Experts of a small language model.
Size: width 448, vocabulary 16384, 55.8M parameters.
Experts: 12 experts in each of 9 layers, 256 SwiGLU neurons an expert, 1 pick a token.
Training: 406M tokens, 3428 steps.
Below are experts of layer 2 (counted from 0) of a mixture-of-experts language model. Rows are named router (the router's row for the expert), gate (a neuron's input weights, with its number), up (a neuron's input weights, with its number) and show model dimensions 320-383. Each number is 200 + 30 x the weight over its row's rms, rounded and kept within 0 to 999.
After each expert's rows: "mostly gets" lists some tokens that are sent to it at least half of the time. This comes from a sample of Wikipedia text that the model never trained on.

# expert 1
router,239,164,143,186,177,143,149,236,147,218,224,177,208,219,217,153,211,249,228,191,224,247,186,208,167,219,226,185,162,155,207,230,165,175,187,210,146,180,200,200,232,173,204,165,179,201,217,255,163,170,234,200,180,181,186,147,208,173,194,213,183,220,174,202
gate0,217,141,164,189,219,226,239,200,189,186,208,167,211,191,166,180,211,165,242,229,173,176,272,203,213,226,197,243,229,188,172,225,178,236,197,204,204,216,255,193,173,187,275,178,229,204,157,230,195,190,214,155,170,188,187,208,231,202,174,205,192,162,169,210
up0,230,178,196,238,226,219,187,228,206,215,238,191,193,219,167,181,181,230,185,176,197,251,244,263,190,187,168,250,110,199,189,213,184,217,222,183,212,214,195,212,183,207,196,150,229,254,190,239,196,162,187,202,212,217,171,224,183,186,212,187,203,218,183,176
gate1,175,189,227,227,250,165,158,202,196,207,184,175,222,172,221,182,155,275,165,207,209,201,164,169,219,210,210,237,179,214,167,234,145,152,225,165,151,248,123,176,186,187,199,219,183,171,207,243,257,184,118,222,220,230,197,208,186,194,184,180,175,177,207,166
up1,175,205,166,189,139,195,195,200,219,150,212,186,188,258,236,270,257,176,162,206,200,189,196,194,172,248,189,239,165,215,245,213,239,171,208,177,150,244,171,258,177,240,263,177,227,183,191,214,186,178,217,163,228,174,248,198,235,189,191,152,210,201,225,246
gate2,208,198,222,169,216,207,228,193,216,180,195,165,215,198,218,248,197,159,243,183,229,227,235,180,152,211,168,182,209,188,218,238,175,180,208,235,177,200,222,168,224,235,218,193,188,187,127,212,248,204,224,247,166,171,203,159,297,194,197,219,244,248,237,229
up2,172,210,193,249,201,229,191,210,212,197,229,230,189,185,175,206,180,234,143,225,213,222,153,191,185,211,239,240,168,170,154,246,187,238,203,181,193,201,238,196,179,222,206,154,251,162,207,200,193,207,132,177,235,199,227,179,152,218,189,215,181,197,181,184
gate3,161,221,197,213,199,211,185,246,191,206,115,178,174,187,241,210,186,222,183,237,188,255,282,158,183,201,98,170,173,231,216,226,185,176,224,191,176,185,130,121,231,206,197,247,154,237,195,195,173,193,154,208,200,213,196,158,182,168,205,215,215,263,193,208
up3,245,193,210,211,180,162,216,210,214,202,279,289,192,156,183,129,257,153,217,213,184,117,170,248,168,179,231,246,216,159,188,177,202,195,217,199,172,203,240,196,169,161,223,225,184,220,227,243,180,229,155,211,188,178,219,191,212,215,157,176,273,138,184,214
gate4,168,196,214,174,98,194,188,247,211,181,226,178,247,170,201,217,237,193,190,185,224,189,240,150,234,248,264,197,202,186,250,203,181,191,159,177,198,200,161,217,164,225,157,193,206,236,263,196,153,195,167,201,185,208,150,215,256,166,196,271,231,207,231,178
up4,199,206,166,184,114,135,152,241,213,165,235,192,226,166,231,185,224,221,213,188,194,202,277,183,232,232,224,198,189,181,226,191,210,210,220,181,203,150,154,268,160,206,162,189,201,208,222,225,203,175,154,167,145,188,136,222,219,184,139,235,240,189,192,208
gate5,188,247,205,220,197,200,179,235,176,204,220,190,179,215,174,177,203,129,144,165,197,189,139,179,149,169,187,202,184,184,157,180,191,196,218,200,108,153,258,182,272,238,202,188,203,216,222,182,154,237,225,235,225,203,194,218,137,167,188,219,245,216,203,169
up5,202,193,187,191,173,199,237,239,167,172,178,175,232,256,179,175,223,217,169,155,185,215,186,210,229,223,174,210,185,209,202,233,213,208,126,178,165,158,165,239,241,258,208,229,177,232,144,203,176,244,216,165,270,197,169,193,212,204,222,214,225,227,164,209
gate6,183,206,176,188,151,169,199,225,227,169,233,207,223,203,205,214,218,106,189,180,179,210,186,143,198,198,221,179,271,193,144,209,191,145,171,207,187,232,190,204,176,215,226,118,215,138,211,237,183,237,249,216,204,164,162,183,211,197,136,178,207,196,224,166
up6,203,209,210,206,198,146,207,230,172,207,239,163,190,219,211,164,162,233,167,236,148,136,195,219,182,231,218,198,167,225,192,258,222,166,195,238,196,247,234,191,237,264,201,193,145,242,228,228,227,191,186,144,198,184,253,178,238,195,216,217,200,166,152,235
gate7,185,172,169,182,220,218,218,137,204,201,195,202,171,156,174,225,229,167,258,215,171,177,195,248,183,188,205,173,200,176,217,247,177,195,205,219,174,194,196,224,198,233,169,186,238,216,197,222,205,137,229,184,190,224,208,248,226,219,196,230,249,157,203,303
up7,226,206,159,217,202,203,193,195,177,165,178,243,191,207,158,218,222,227,177,217,182,139,248,196,257,204,172,187,181,192,187,198,250,171,183,165,164,184,143,202,180,151,120,211,194,217,167,219,182,244,251,241,227,205,154,158,231,128,230,221,210,135,193,256
mostly gets: "to ", "into ", "against ", "ted ", "ed ", "through "

# expert 9
router,217,207,173,216,207,194,194,196,232,182,204,258,185,165,228,176,192,171,215,179,178,233,253,180,200,240,149,187,223,253,178,220,212,214,163,222,242,166,241,268,211,179,208,219,211,222,238,237,203,223,235,175,230,220,175,208,150,217,220,193,216,179,204,187
gate0,196,218,222,214,184,227,254,212,236,135,241,196,212,197,203,220,218,219,215,212,258,178,200,221,194,216,142,274,211,226,247,189,290,214,193,209,188,181,238,185,136,122,186,156,200,198,193,224,241,174,258,218,213,204,168,272,215,216,200,209,265,167,215,224
up0,229,241,192,176,189,187,120,165,213,209,248,184,189,158,202,260,208,88,205,209,263,217,128,242,228,261,256,210,245,182,213,214,184,179,221,194,229,267,164,224,175,201,209,201,220,194,170,245,183,213,197,261,189,206,178,198,162,204,198,195,207,159,187,182
gate1,202,207,195,232,208,226,200,188,216,203,279,217,233,240,174,193,236,147,182,204,244,149,192,202,171,184,217,201,287,125,204,188,158,223,193,185,223,176,178,178,225,195,206,154,194,207,194,201,214,240,255,159,229,238,197,193,191,263,210,204,203,162,199,158
up1,197,184,176,213,176,198,207,142,207,212,180,206,196,160,190,241,152,205,203,202,205,215,193,152,175,193,233,219,164,222,191,216,209,219,174,169,235,227,239,169,186,234,180,219,179,221,269,194,173,210,216,234,148,243,207,253,224,168,223,194,206,148,177,201
gate2,231,200,233,210,267,161,209,187,209,185,156,199,189,181,212,223,188,210,240,265,210,186,181,187,158,204,227,192,175,206,146,200,210,196,195,176,182,284,186,198,221,151,221,162,235,225,230,186,232,198,180,188,233,204,195,129,197,198,215,208,231,231,207,217
up2,192,165,209,248,168,155,179,270,187,213,199,207,238,163,171,220,230,207,172,189,168,189,196,182,201,198,236,233,206,180,190,176,171,184,210,224,213,216,206,227,214,225,191,152,229,214,212,111,168,214,182,229,207,190,198,191,173,182,177,226,199,197,211,201
gate3,189,185,259,208,272,206,177,209,194,200,170,132,186,170,175,153,172,202,172,191,178,210,217,194,205,243,157,256,208,161,196,198,182,196,222,208,211,194,163,204,121,214,213,215,154,198,230,206,198,199,262,175,239,218,224,169,210,189,176,224,139,237,170,176
up3,160,219,192,177,246,171,176,194,160,221,173,211,153,223,172,184,159,250,213,184,159,192,198,211,223,226,236,163,193,169,199,191,185,235,213,218,170,159,165,141,123,196,219,189,170,229,253,216,220,136,222,175,198,241,253,173,206,206,209,184,173,178,194,202
gate4,201,195,182,196,213,219,197,231,219,221,159,185,195,155,229,110,247,171,204,234,242,155,139,198,183,223,172,179,208,234,203,206,148,213,232,213,233,184,169,174,194,175,123,181,220,198,194,182,154,181,210,238,150,214,206,189,193,189,233,183,203,210,188,197
up4,250,128,188,209,200,184,229,195,164,219,194,247,209,155,234,173,192,233,189,151,236,161,206,181,163,199,194,195,181,209,232,218,182,254,207,177,202,211,170,160,177,172,171,239,185,205,169,196,229,208,190,204,193,189,197,199,222,180,234,139,228,226,159,202
gate5,186,222,191,191,194,216,238,184,239,191,190,210,285,234,246,167,209,185,207,218,178,190,167,134,255,170,190,260,214,194,192,194,232,228,171,224,216,176,214,187,238,241,209,140,228,161,205,173,197,255,256,216,189,209,230,192,189,231,200,214,213,189,224,179
up5,212,201,164,211,255,181,173,189,160,200,147,217,179,165,180,178,166,148,207,228,203,229,208,222,192,229,188,180,209,188,202,194,227,201,190,149,233,185,208,211,179,184,235,177,134,198,204,152,227,187,178,191,286,204,236,235,182,178,203,246,193,190,165,180
gate6,166,245,219,182,204,184,162,179,197,155,174,214,117,174,158,122,162,199,180,183,249,251,157,205,232,161,193,164,242,178,199,225,196,207,176,181,198,241,252,194,161,156,222,172,226,224,230,204,251,175,164,174,180,155,189,208,206,180,177,256,178,202,224,224
up6,159,204,190,178,220,219,199,232,194,158,155,208,184,213,145,180,187,183,126,218,209,211,196,201,168,215,143,180,239,157,194,186,219,164,247,189,110,202,205,198,172,208,180,182,213,286,206,212,184,220,201,237,340,219,165,211,224,194,184,171,205,228,201,203
gate7,199,208,204,181,177,242,230,209,157,279,156,191,199,192,201,185,169,159,112,234,171,171,190,197,144,193,262,226,125,221,182,216,193,199,199,182,180,176,166,157,198,190,192,188,186,232,240,234,198,235,194,177,227,216,145,235,208,180,170,168,264,201,228,193
up7,200,196,262,211,205,227,228,162,127,217,167,198,225,264,196,175,239,237,191,267,209,294,186,253,244,196,217,209,205,217,191,205,188,188,158,162,225,234,212,182,227,210,214,236,237,262,222,238,207,230,145,210,163,224,217,246,220,173,205,233,149,195,134,230
mostly gets: "was ", "been ", "who ", "have ", "but ", "were "

# expert 3
router,248,187,241,216,196,214,180,164,226,160,165,162,192,182,189,211,209,200,200,201,173,173,177,221,219,185,219,230,229,211,198,235,224,231,227,177,170,207,227,170,208,203,199,187,208,200,136,187,207,201,184,220,153,182,219,165,180,210,242,215,239,223,221,199
gate0,195,254,209,161,217,243,130,208,168,201,223,195,231,220,200,209,197,207,199,187,198,206,238,168,196,211,259,207,191,218,213,232,216,184,219,173,217,182,245,171,142,216,185,236,202,196,292,159,248,187,208,194,187,213,160,217,210,188,131,151,183,206,254,170
up0,177,198,218,226,203,193,180,185,182,238,227,211,198,268,177,218,193,262,213,197,245,176,232,149,175,154,186,228,197,260,191,210,208,182,254,186,200,181,235,163,173,262,191,206,200,184,225,198,208,159,172,185,222,190,135,199,209,225,202,161,194,217,214,198
gate1,193,212,180,180,186,114,217,188,201,149,195,207,194,188,205,196,204,231,239,187,249,232,232,176,223,176,202,190,195,147,181,120,211,162,188,189,211,135,245,212,236,213,182,274,176,230,210,182,174,196,212,205,179,205,199,141,263,137,217,162,180,206,260,238
up1,286,213,133,167,217,181,228,171,195,195,210,195,176,204,175,209,204,188,174,187,190,180,208,227,146,192,179,179,224,214,208,188,180,184,133,125,165,202,184,202,244,160,173,231,233,191,210,234,199,193,201,239,177,160,277,193,189,203,195,250,195,196,220,180
gate2,232,216,159,169,201,216,125,214,156,185,237,283,210,161,226,207,190,202,223,169,147,203,224,253,197,234,218,218,188,224,181,188,215,172,201,186,207,198,199,202,154,213,245,198,249,274,181,173,186,219,246,202,218,206,243,184,201,194,213,177,176,209,208,141
up2,228,209,154,203,121,241,171,224,226,268,214,244,195,200,224,233,214,193,192,198,185,139,196,205,206,179,236,202,207,209,243,228,184,177,164,220,230,199,253,167,194,194,204,165,166,173,208,242,193,221,177,207,211,180,220,205,208,148,182,186,238,267,169,248
gate3,244,219,190,141,225,166,202,171,139,195,218,204,180,162,164,143,216,219,194,155,181,214,202,208,249,244,157,167,210,227,218,221,224,220,141,210,222,213,147,189,224,221,176,192,188,227,202,188,182,181,193,179,156,211,214,203,229,231,214,196,184,149,214,251
up3,201,146,204,231,191,208,210,193,165,202,164,218,224,180,170,188,204,254,187,216,220,199,236,195,161,208,183,239,157,198,201,162,224,208,180,178,167,182,219,145,181,197,213,239,241,174,202,244,215,201,218,170,149,265,239,231,215,220,166,168,183,207,185,221
gate4,185,172,226,209,248,136,217,161,177,285,205,189,232,184,164,205,152,199,170,267,232,255,176,196,209,160,216,217,165,178,171,225,239,205,248,212,189,199,261,166,235,208,185,167,178,211,220,174,237,148,222,178,237,194,141,216,223,227,156,215,184,156,173,198
up4,190,189,180,204,217,187,232,216,186,226,173,142,205,160,162,228,216,185,188,231,186,214,155,160,220,186,242,247,208,200,146,230,212,223,174,169,257,213,248,128,208,160,233,179,208,179,221,281,252,151,189,150,201,215,173,201,203,254,184,206,171,204,131,219
gate5,225,179,204,225,212,209,246,234,237,207,175,171,179,211,220,185,199,218,201,208,179,203,188,280,221,178,197,254,198,180,212,155,223,184,223,209,183,199,178,199,192,208,222,180,191,176,202,217,261,208,240,183,158,232,140,203,235,210,225,184,141,193,212,298
up5,191,223,197,167,195,190,149,205,196,226,255,178,174,207,186,219,174,197,166,206,200,214,172,137,192,190,192,210,142,187,216,192,201,190,166,226,180,192,219,182,166,140,206,221,209,195,202,210,141,198,193,212,220,201,210,190,196,218,189,152,189,219,243,199
gate6,176,224,218,192,136,226,242,215,200,199,219,231,224,227,214,224,233,134,177,198,167,190,161,229,179,208,243,239,205,226,144,198,189,242,160,204,180,194,161,231,219,173,192,185,176,229,271,193,254,201,189,189,148,216,174,171,162,250,257,205,205,266,177,221
up6,223,171,180,185,141,199,247,192,239,182,232,198,193,237,179,226,204,212,171,198,196,176,187,235,128,173,264,205,192,175,130,192,223,195,198,182,203,245,143,251,274,188,198,203,181,251,232,180,213,165,221,228,181,256,195,178,132,249,277,220,201,184,188,181
gate7,182,209,208,206,242,200,211,193,227,220,139,189,181,172,180,172,234,133,273,155,284,173,99,222,187,274,203,187,219,251,236,184,202,241,161,179,224,208,213,150,203,196,218,195,191,183,224,219,217,148,231,199,212,210,182,215,226,204,170,116,134,215,219,235
up7,227,201,201,215,223,229,213,281,235,196,183,209,193,282,186,189,147,209,220,150,236,218,209,181,218,161,198,197,206,167,203,176,231,224,204,220,186,240,194,203,238,203,211,197,157,167,163,186,192,235,187,223,223,225,203,269,126,202,201,255,168,213,202,231
mostly gets: "The ", "In ", "the ", "his ", "this ", "during "

# expert 6
router,193,247,266,223,166,200,201,248,193,187,246,248,208,218,218,180,205,177,257,173,189,236,128,167,196,183,217,183,210,237,192,247,229,209,209,209,263,236,178,152,167,230,210,210,232,233,192,170,256,222,220,219,247,217,201,224,158,164,157,170,211,230,151,219
gate0,162,199,191,200,207,203,230,212,158,213,216,187,247,225,232,212,219,228,163,197,214,231,217,141,153,177,255,192,168,159,214,199,196,225,218,179,222,216,172,163,219,170,194,204,245,205,220,191,108,202,176,176,235,201,176,190,218,243,217,183,173,196,272,198
up0,186,229,225,183,181,161,216,193,186,219,178,164,238,246,196,216,194,249,184,179,204,220,183,142,229,154,230,190,181,160,213,176,230,248,223,164,215,232,140,151,215,207,191,215,253,190,198,236,190,171,214,164,232,185,151,188,261,232,237,162,224,191,223,176
gate1,209,185,210,240,209,191,180,214,185,252,216,239,219,166,197,205,156,211,198,218,186,191,176,166,248,226,164,213,191,181,168,233,217,135,202,172,237,224,192,208,218,186,181,184,163,158,179,184,219,219,213,209,165,208,162,171,203,221,254,146,211,214,172,184
up1,193,243,191,181,219,256,156,222,183,135,142,182,228,232,217,238,252,205,163,152,217,184,189,217,130,189,232,195,196,199,216,250,198,177,232,184,169,215,166,150,179,211,173,227,226,231,185,197,207,169,174,206,215,187,249,232,174,151,191,234,176,160,264,236
gate2,188,204,189,175,215,255,216,191,160,200,196,178,235,176,228,181,234,217,138,218,257,198,194,232,193,209,187,197,232,156,202,210,280,158,207,162,196,184,170,185,171,172,206,168,224,193,202,186,184,207,234,197,244,271,159,180,222,188,194,198,233,218,231,159
up2,171,213,218,190,258,225,174,206,210,205,199,230,174,239,242,192,224,182,252,211,216,249,141,218,226,238,246,167,169,264,256,196,188,214,175,177,189,253,221,197,168,237,207,221,208,193,156,205,211,237,234,181,266,223,192,225,212,181,244,185,157,193,200,234
gate3,227,148,198,218,215,233,183,172,207,178,227,143,181,183,228,256,198,229,167,179,177,244,181,196,189,242,226,122,254,212,212,208,206,177,295,188,216,208,193,178,215,279,145,134,213,196,194,165,197,185,233,180,165,239,183,223,195,218,149,260,219,216,197,229
up3,150,198,165,192,212,167,184,222,173,236,132,178,254,242,222,191,176,233,203,175,177,198,150,189,218,163,230,187,221,148,204,218,263,192,206,218,130,212,233,249,214,175,128,184,200,202,204,211,198,214,249,180,166,185,207,210,227,194,163,240,289,177,271,189
gate4,237,208,219,186,128,209,232,173,220,155,200,195,201,200,241,169,241,164,199,192,255,200,177,207,198,204,229,234,173,204,212,205,173,179,273,163,176,177,246,190,158,262,215,181,195,156,171,181,188,113,217,175,212,199,164,193,211,171,199,218,159,151,176,140
up4,186,183,194,210,199,176,178,237,178,228,211,200,248,165,187,203,152,227,184,203,171,178,208,210,246,203,177,138,228,189,194,173,219,233,119,235,206,228,190,227,242,97,213,186,210,209,198,235,207,264,222,192,212,205,210,214,184,220,209,189,239,218,219,253
gate5,217,148,181,141,169,224,186,215,238,227,186,229,216,189,253,215,235,211,187,151,213,175,176,195,174,208,183,169,178,198,204,171,222,144,182,193,193,157,213,187,208,223,246,233,241,203,181,164,192,191,190,179,176,176,204,204,176,193,173,152,217,190,176,197
up5,232,251,204,211,238,213,209,237,127,143,250,192,203,202,230,225,184,175,211,232,227,213,224,188,171,248,222,194,211,160,153,235,151,190,198,213,216,162,191,173,142,189,189,181,178,189,205,227,176,218,217,191,163,154,142,216,214,200,204,179,185,212,157,212
gate6,203,165,177,186,213,230,189,186,214,161,224,276,215,216,220,258,134,222,170,183,141,192,175,207,219,199,171,200,166,196,212,136,198,148,183,206,221,226,180,204,203,215,154,157,228,221,189,188,143,230,208,176,152,207,208,162,240,207,219,176,155,197,191,222
up6,124,289,219,191,216,181,177,173,181,224,119,221,194,153,196,165,161,216,230,167,202,178,205,175,197,221,185,180,182,180,138,270,260,230,215,226,211,198,265,233,233,207,284,206,188,131,156,198,211,213,150,236,158,188,207,218,165,209,185,235,204,154,152,226
gate7,232,180,159,199,194,214,198,200,206,270,232,230,189,165,235,170,160,200,167,189,207,194,174,160,219,215,166,188,186,183,221,184,203,201,183,171,240,196,214,231,175,168,170,206,168,152,224,207,249,237,162,215,204,226,236,178,221,164,209,175,162,206,206,205
up7,197,220,216,178,229,169,198,233,191,182,144,165,237,236,99,190,251,216,257,211,189,210,183,205,183,196,189,207,208,201,172,207,204,128,239,199,184,205,188,175,162,245,167,223,192,208,222,212,119,115,211,189,182,200,176,208,179,235,223,228,232,197,209,210
mostly gets: "sq ", ": ", "UTC", ",", "−", "Clade"

# expert 4
router,175,218,217,182,217,200,225,234,169,214,195,138,221,174,245,234,204,206,204,265,264,208,190,190,176,229,205,229,198,207,204,158,178,186,156,210,232,257,163,214,195,199,172,244,202,193,184,235,192,210,147,238,197,166,155,216,241,201,178,192,181,214,238,160
gate0,182,213,174,223,145,207,229,188,191,222,262,209,204,181,220,226,146,215,210,201,253,234,171,269,232,183,230,220,214,228,135,219,171,239,231,246,231,243,232,241,206,214,183,200,198,209,223,221,161,198,186,244,185,214,188,203,198,264,224,166,175,197,210,197
up0,234,197,247,242,182,121,220,197,214,201,223,261,193,172,176,209,207,248,204,204,158,203,219,196,162,219,198,213,207,149,190,214,179,165,228,222,127,138,151,205,193,216,206,203,225,208,157,152,209,164,219,173,179,189,177,232,201,183,202,168,165,220,195,215
gate1,216,234,242,204,174,229,195,206,205,198,189,157,220,247,185,189,158,194,236,197,219,175,211,176,173,204,119,127,189,216,219,172,187,218,180,175,181,230,180,156,197,234,165,200,184,213,188,209,172,207,252,221,212,253,223,215,199,244,163,211,189,226,190,208
up1,181,209,171,222,167,220,171,200,183,155,184,169,255,187,307,196,191,194,241,227,234,208,208,151,149,226,147,194,205,159,138,168,141,188,196,188,185,169,201,200,216,245,163,206,233,216,196,220,193,149,210,212,236,162,210,195,205,201,187,188,201,275,204,224
gate2,194,166,242,241,164,167,202,199,193,218,236,145,186,198,165,215,198,184,223,243,228,178,123,194,203,172,208,145,225,198,194,188,215,236,201,176,158,224,199,212,184,229,192,195,204,254,158,155,203,210,181,172,206,161,236,192,238,182,177,210,172,191,198,235
up2,198,189,142,190,189,178,214,222,216,207,189,204,168,201,192,199,209,199,195,207,232,235,205,223,227,235,227,191,171,209,241,237,205,216,203,208,230,186,185,183,188,193,191,173,220,141,207,179,227,143,199,245,186,221,157,231,209,191,201,230,191,222,234,215
gate3,197,266,216,199,202,215,227,202,169,196,173,249,197,196,262,178,253,174,178,167,139,213,192,210,178,220,219,209,165,207,239,241,187,234,218,186,202,225,176,262,183,190,199,196,188,168,162,182,192,172,217,202,243,186,171,190,173,154,167,212,208,192,239,214
up3,237,189,180,198,231,167,201,177,183,212,91,220,170,171,244,184,219,179,207,178,186,244,244,223,198,205,248,210,134,198,255,183,189,177,210,179,203,162,160,175,180,251,220,182,192,176,188,160,244,159,243,240,169,256,178,212,160,182,172,282,145,159,259,224
gate4,192,219,232,198,232,163,205,210,224,215,169,155,178,173,140,150,214,175,231,179,212,197,138,210,236,245,167,163,207,236,156,246,227,216,191,177,234,196,218,203,159,200,166,239,164,233,192,210,243,197,227,178,156,218,217,195,198,172,208,167,196,189,225,181
up4,206,192,234,167,187,210,218,203,163,150,190,242,183,207,169,185,209,192,200,236,211,183,138,233,164,234,210,208,205,205,174,181,182,192,183,192,214,190,183,143,179,198,168,193,217,242,197,200,171,164,217,177,221,169,191,242,199,213,249,161,183,181,201,227
gate5,208,192,204,165,193,186,193,166,253,191,213,219,189,162,236,190,233,225,193,207,247,197,185,241,154,151,201,186,200,206,215,191,195,185,229,249,140,188,198,178,190,156,218,187,221,206,146,185,222,228,202,171,216,169,222,256,196,253,180,180,218,189,200,171
up5,176,193,194,280,164,240,195,166,218,227,198,188,204,223,168,214,193,225,210,219,190,198,199,209,221,199,175,183,233,203,203,207,211,160,167,266,223,218,189,199,195,190,207,191,175,201,201,187,203,163,165,234,188,223,119,186,195,239,217,228,184,230,186,198
gate6,248,223,180,178,191,196,192,211,207,184,243,138,238,144,177,148,182,210,168,214,189,177,155,210,196,220,240,231,206,209,227,215,175,212,186,192,195,252,199,188,212,186,184,208,172,168,201,153,162,206,233,175,188,201,167,232,170,184,197,184,228,136,216,204
up6,240,185,228,187,177,199,152,161,196,160,206,223,212,215,218,225,204,167,194,180,201,222,239,218,199,214,240,169,144,196,113,171,195,174,217,245,231,198,199,233,209,175,214,174,236,205,215,145,198,206,182,151,219,234,188,130,251,214,207,232,245,178,240,181
gate7,163,214,241,157,227,196,200,219,140,203,199,214,194,213,190,210,223,152,200,283,204,192,231,161,195,225,210,174,187,160,171,188,230,164,188,206,210,204,179,194,153,192,227,244,162,182,192,177,195,224,265,230,175,178,251,232,187,215,189,215,264,202,233,225
up7,208,202,213,201,200,202,251,213,178,224,222,240,253,209,176,179,211,186,231,251,183,220,222,185,209,188,168,202,217,178,127,169,191,163,189,169,190,197,172,182,201,198,263,205,213,153,168,180,180,249,240,202,180,184,235,176,175,184,164,199,232,185,203,202
mostly gets: "hi ", "ari ", "ov ", "ki ", "ji ", "č"

# expert 11
router,208,204,202,195,217,169,227,202,212,205,170,177,211,190,149,246,229,194,186,170,163,135,194,190,225,216,183,252,204,201,214,144,205,196,187,202,191,163,173,172,160,239,235,224,170,198,180,142,167,217,253,172,208,230,232,222,182,184,250,227,234,142,211,220
gate0,207,162,175,139,176,156,176,173,180,206,218,204,149,143,217,219,222,183,278,242,218,210,181,233,256,165,169,185,169,176,217,162,198,194,176,205,182,198,192,191,210,149,194,217,262,216,235,276,192,258,213,167,206,210,210,225,189,221,218,196,222,212,187,181
up0,211,204,206,161,218,198,165,195,222,219,211,183,233,216,192,231,144,219,208,163,192,202,124,228,189,243,209,215,260,223,158,158,212,178,234,292,220,194,212,162,233,224,243,165,156,198,198,180,206,161,194,227,215,242,228,194,193,185,206,184,244,208,189,249
gate1,180,172,206,239,165,235,220,191,263,230,216,182,211,240,204,186,168,235,193,258,153,202,185,243,229,198,233,195,244,207,213,236,222,202,118,133,216,180,137,164,155,193,207,160,212,158,252,192,181,197,175,213,160,257,249,208,185,208,208,184,194,176,142,201
up1,203,217,236,201,213,181,165,263,206,214,166,200,164,158,200,200,233,193,171,156,226,196,205,199,214,152,181,191,156,157,205,194,214,194,221,200,199,200,191,223,284,205,175,233,185,184,192,204,174,209,231,212,233,158,174,246,224,201,156,210,202,214,196,193
gate2,209,241,184,181,198,215,257,230,211,191,221,232,196,206,204,222,160,198,224,187,216,186,236,203,267,170,133,162,185,170,146,234,170,148,220,231,200,194,195,236,256,243,219,183,219,183,247,206,245,185,176,192,172,173,154,248,165,232,190,207,200,181,148,240
up2,242,175,219,215,244,196,154,240,197,174,255,205,182,191,163,153,186,173,158,193,224,233,193,203,161,236,204,210,216,181,219,169,247,232,176,209,215,191,171,202,205,186,207,231,159,158,178,180,245,209,220,216,224,208,235,122,183,230,188,150,248,181,168,171
gate3,186,233,188,202,173,215,163,162,196,189,209,184,202,202,204,175,223,139,193,194,197,252,173,167,194,236,150,254,183,162,194,192,190,158,168,198,193,173,210,215,211,211,216,226,241,142,171,205,212,220,230,182,152,215,183,186,220,206,160,162,220,207,137,222
up3,158,178,214,202,256,153,157,215,253,205,216,127,182,177,226,226,158,167,181,208,210,227,113,163,221,191,185,233,186,156,178,192,168,205,180,227,173,102,193,189,175,221,200,216,218,169,115,208,137,197,226,187,168,165,173,206,191,181,213,174,288,201,134,271
gate4,159,160,214,155,224,226,196,209,191,188,228,190,209,170,255,212,169,158,201,184,261,196,212,194,218,180,214,180,207,191,238,110,220,208,191,212,204,202,174,197,205,224,212,214,228,201,189,178,162,196,241,196,227,197,185,268,218,206,177,161,193,241,252,243
up4,199,193,210,190,162,225,193,138,200,239,233,223,242,160,211,161,185,194,173,202,153,214,224,273,164,184,172,204,178,192,189,276,201,244,178,219,195,248,193,200,188,225,266,202,174,212,202,222,278,205,133,203,221,206,193,135,221,185,240,167,215,167,185,159
gate5,194,198,238,184,239,218,213,179,209,175,179,204,200,266,210,195,218,171,221,276,176,214,213,158,203,157,253,179,207,188,226,179,165,137,197,201,189,195,173,198,150,193,224,193,240,177,164,209,186,170,200,188,171,254,211,187,179,187,221,151,192,204,208,180
up5,194,217,169,238,198,217,165,253,192,206,228,211,187,134,187,201,213,220,177,109,203,193,189,210,210,211,186,210,183,202,165,229,233,247,231,206,206,184,190,187,261,179,193,173,174,225,213,221,212,241,202,196,246,142,187,182,252,206,191,203,244,187,179,213
gate6,225,200,129,181,161,205,196,126,210,208,211,186,212,153,206,156,234,241,205,193,228,197,218,245,188,226,155,150,234,214,165,245,178,208,185,152,142,238,158,226,187,162,188,170,242,206,214,202,147,206,144,212,187,208,223,177,186,209,231,179,195,160,135,226
up6,153,214,193,223,147,174,165,136,196,190,226,165,172,207,197,176,151,162,254,178,195,216,196,192,243,185,284,159,215,228,201,215,195,219,237,189,208,250,209,180,185,216,266,229,208,194,198,171,220,189,194,220,190,197,245,176,218,182,238,200,208,166,216,219
gate7,177,198,219,157,240,143,112,176,202,201,259,199,149,223,209,157,174,254,219,167,216,201,202,229,153,251,271,199,194,152,151,202,215,248,185,199,200,195,191,224,195,217,202,176,190,235,191,168,190,177,256,186,205,252,152,239,186,208,183,170,242,212,143,212
up7,245,178,206,204,150,246,217,202,206,205,196,221,227,185,157,213,197,205,212,167,138,194,251,215,177,251,153,185,232,218,190,190,244,194,233,196,183,171,154,196,176,242,192,180,199,203,126,197,275,181,229,218,207,230,198,221,192,185,248,205,170,184,200,221
mostly gets: ". ", "\" ", "), ", "). ", "\", ", ")."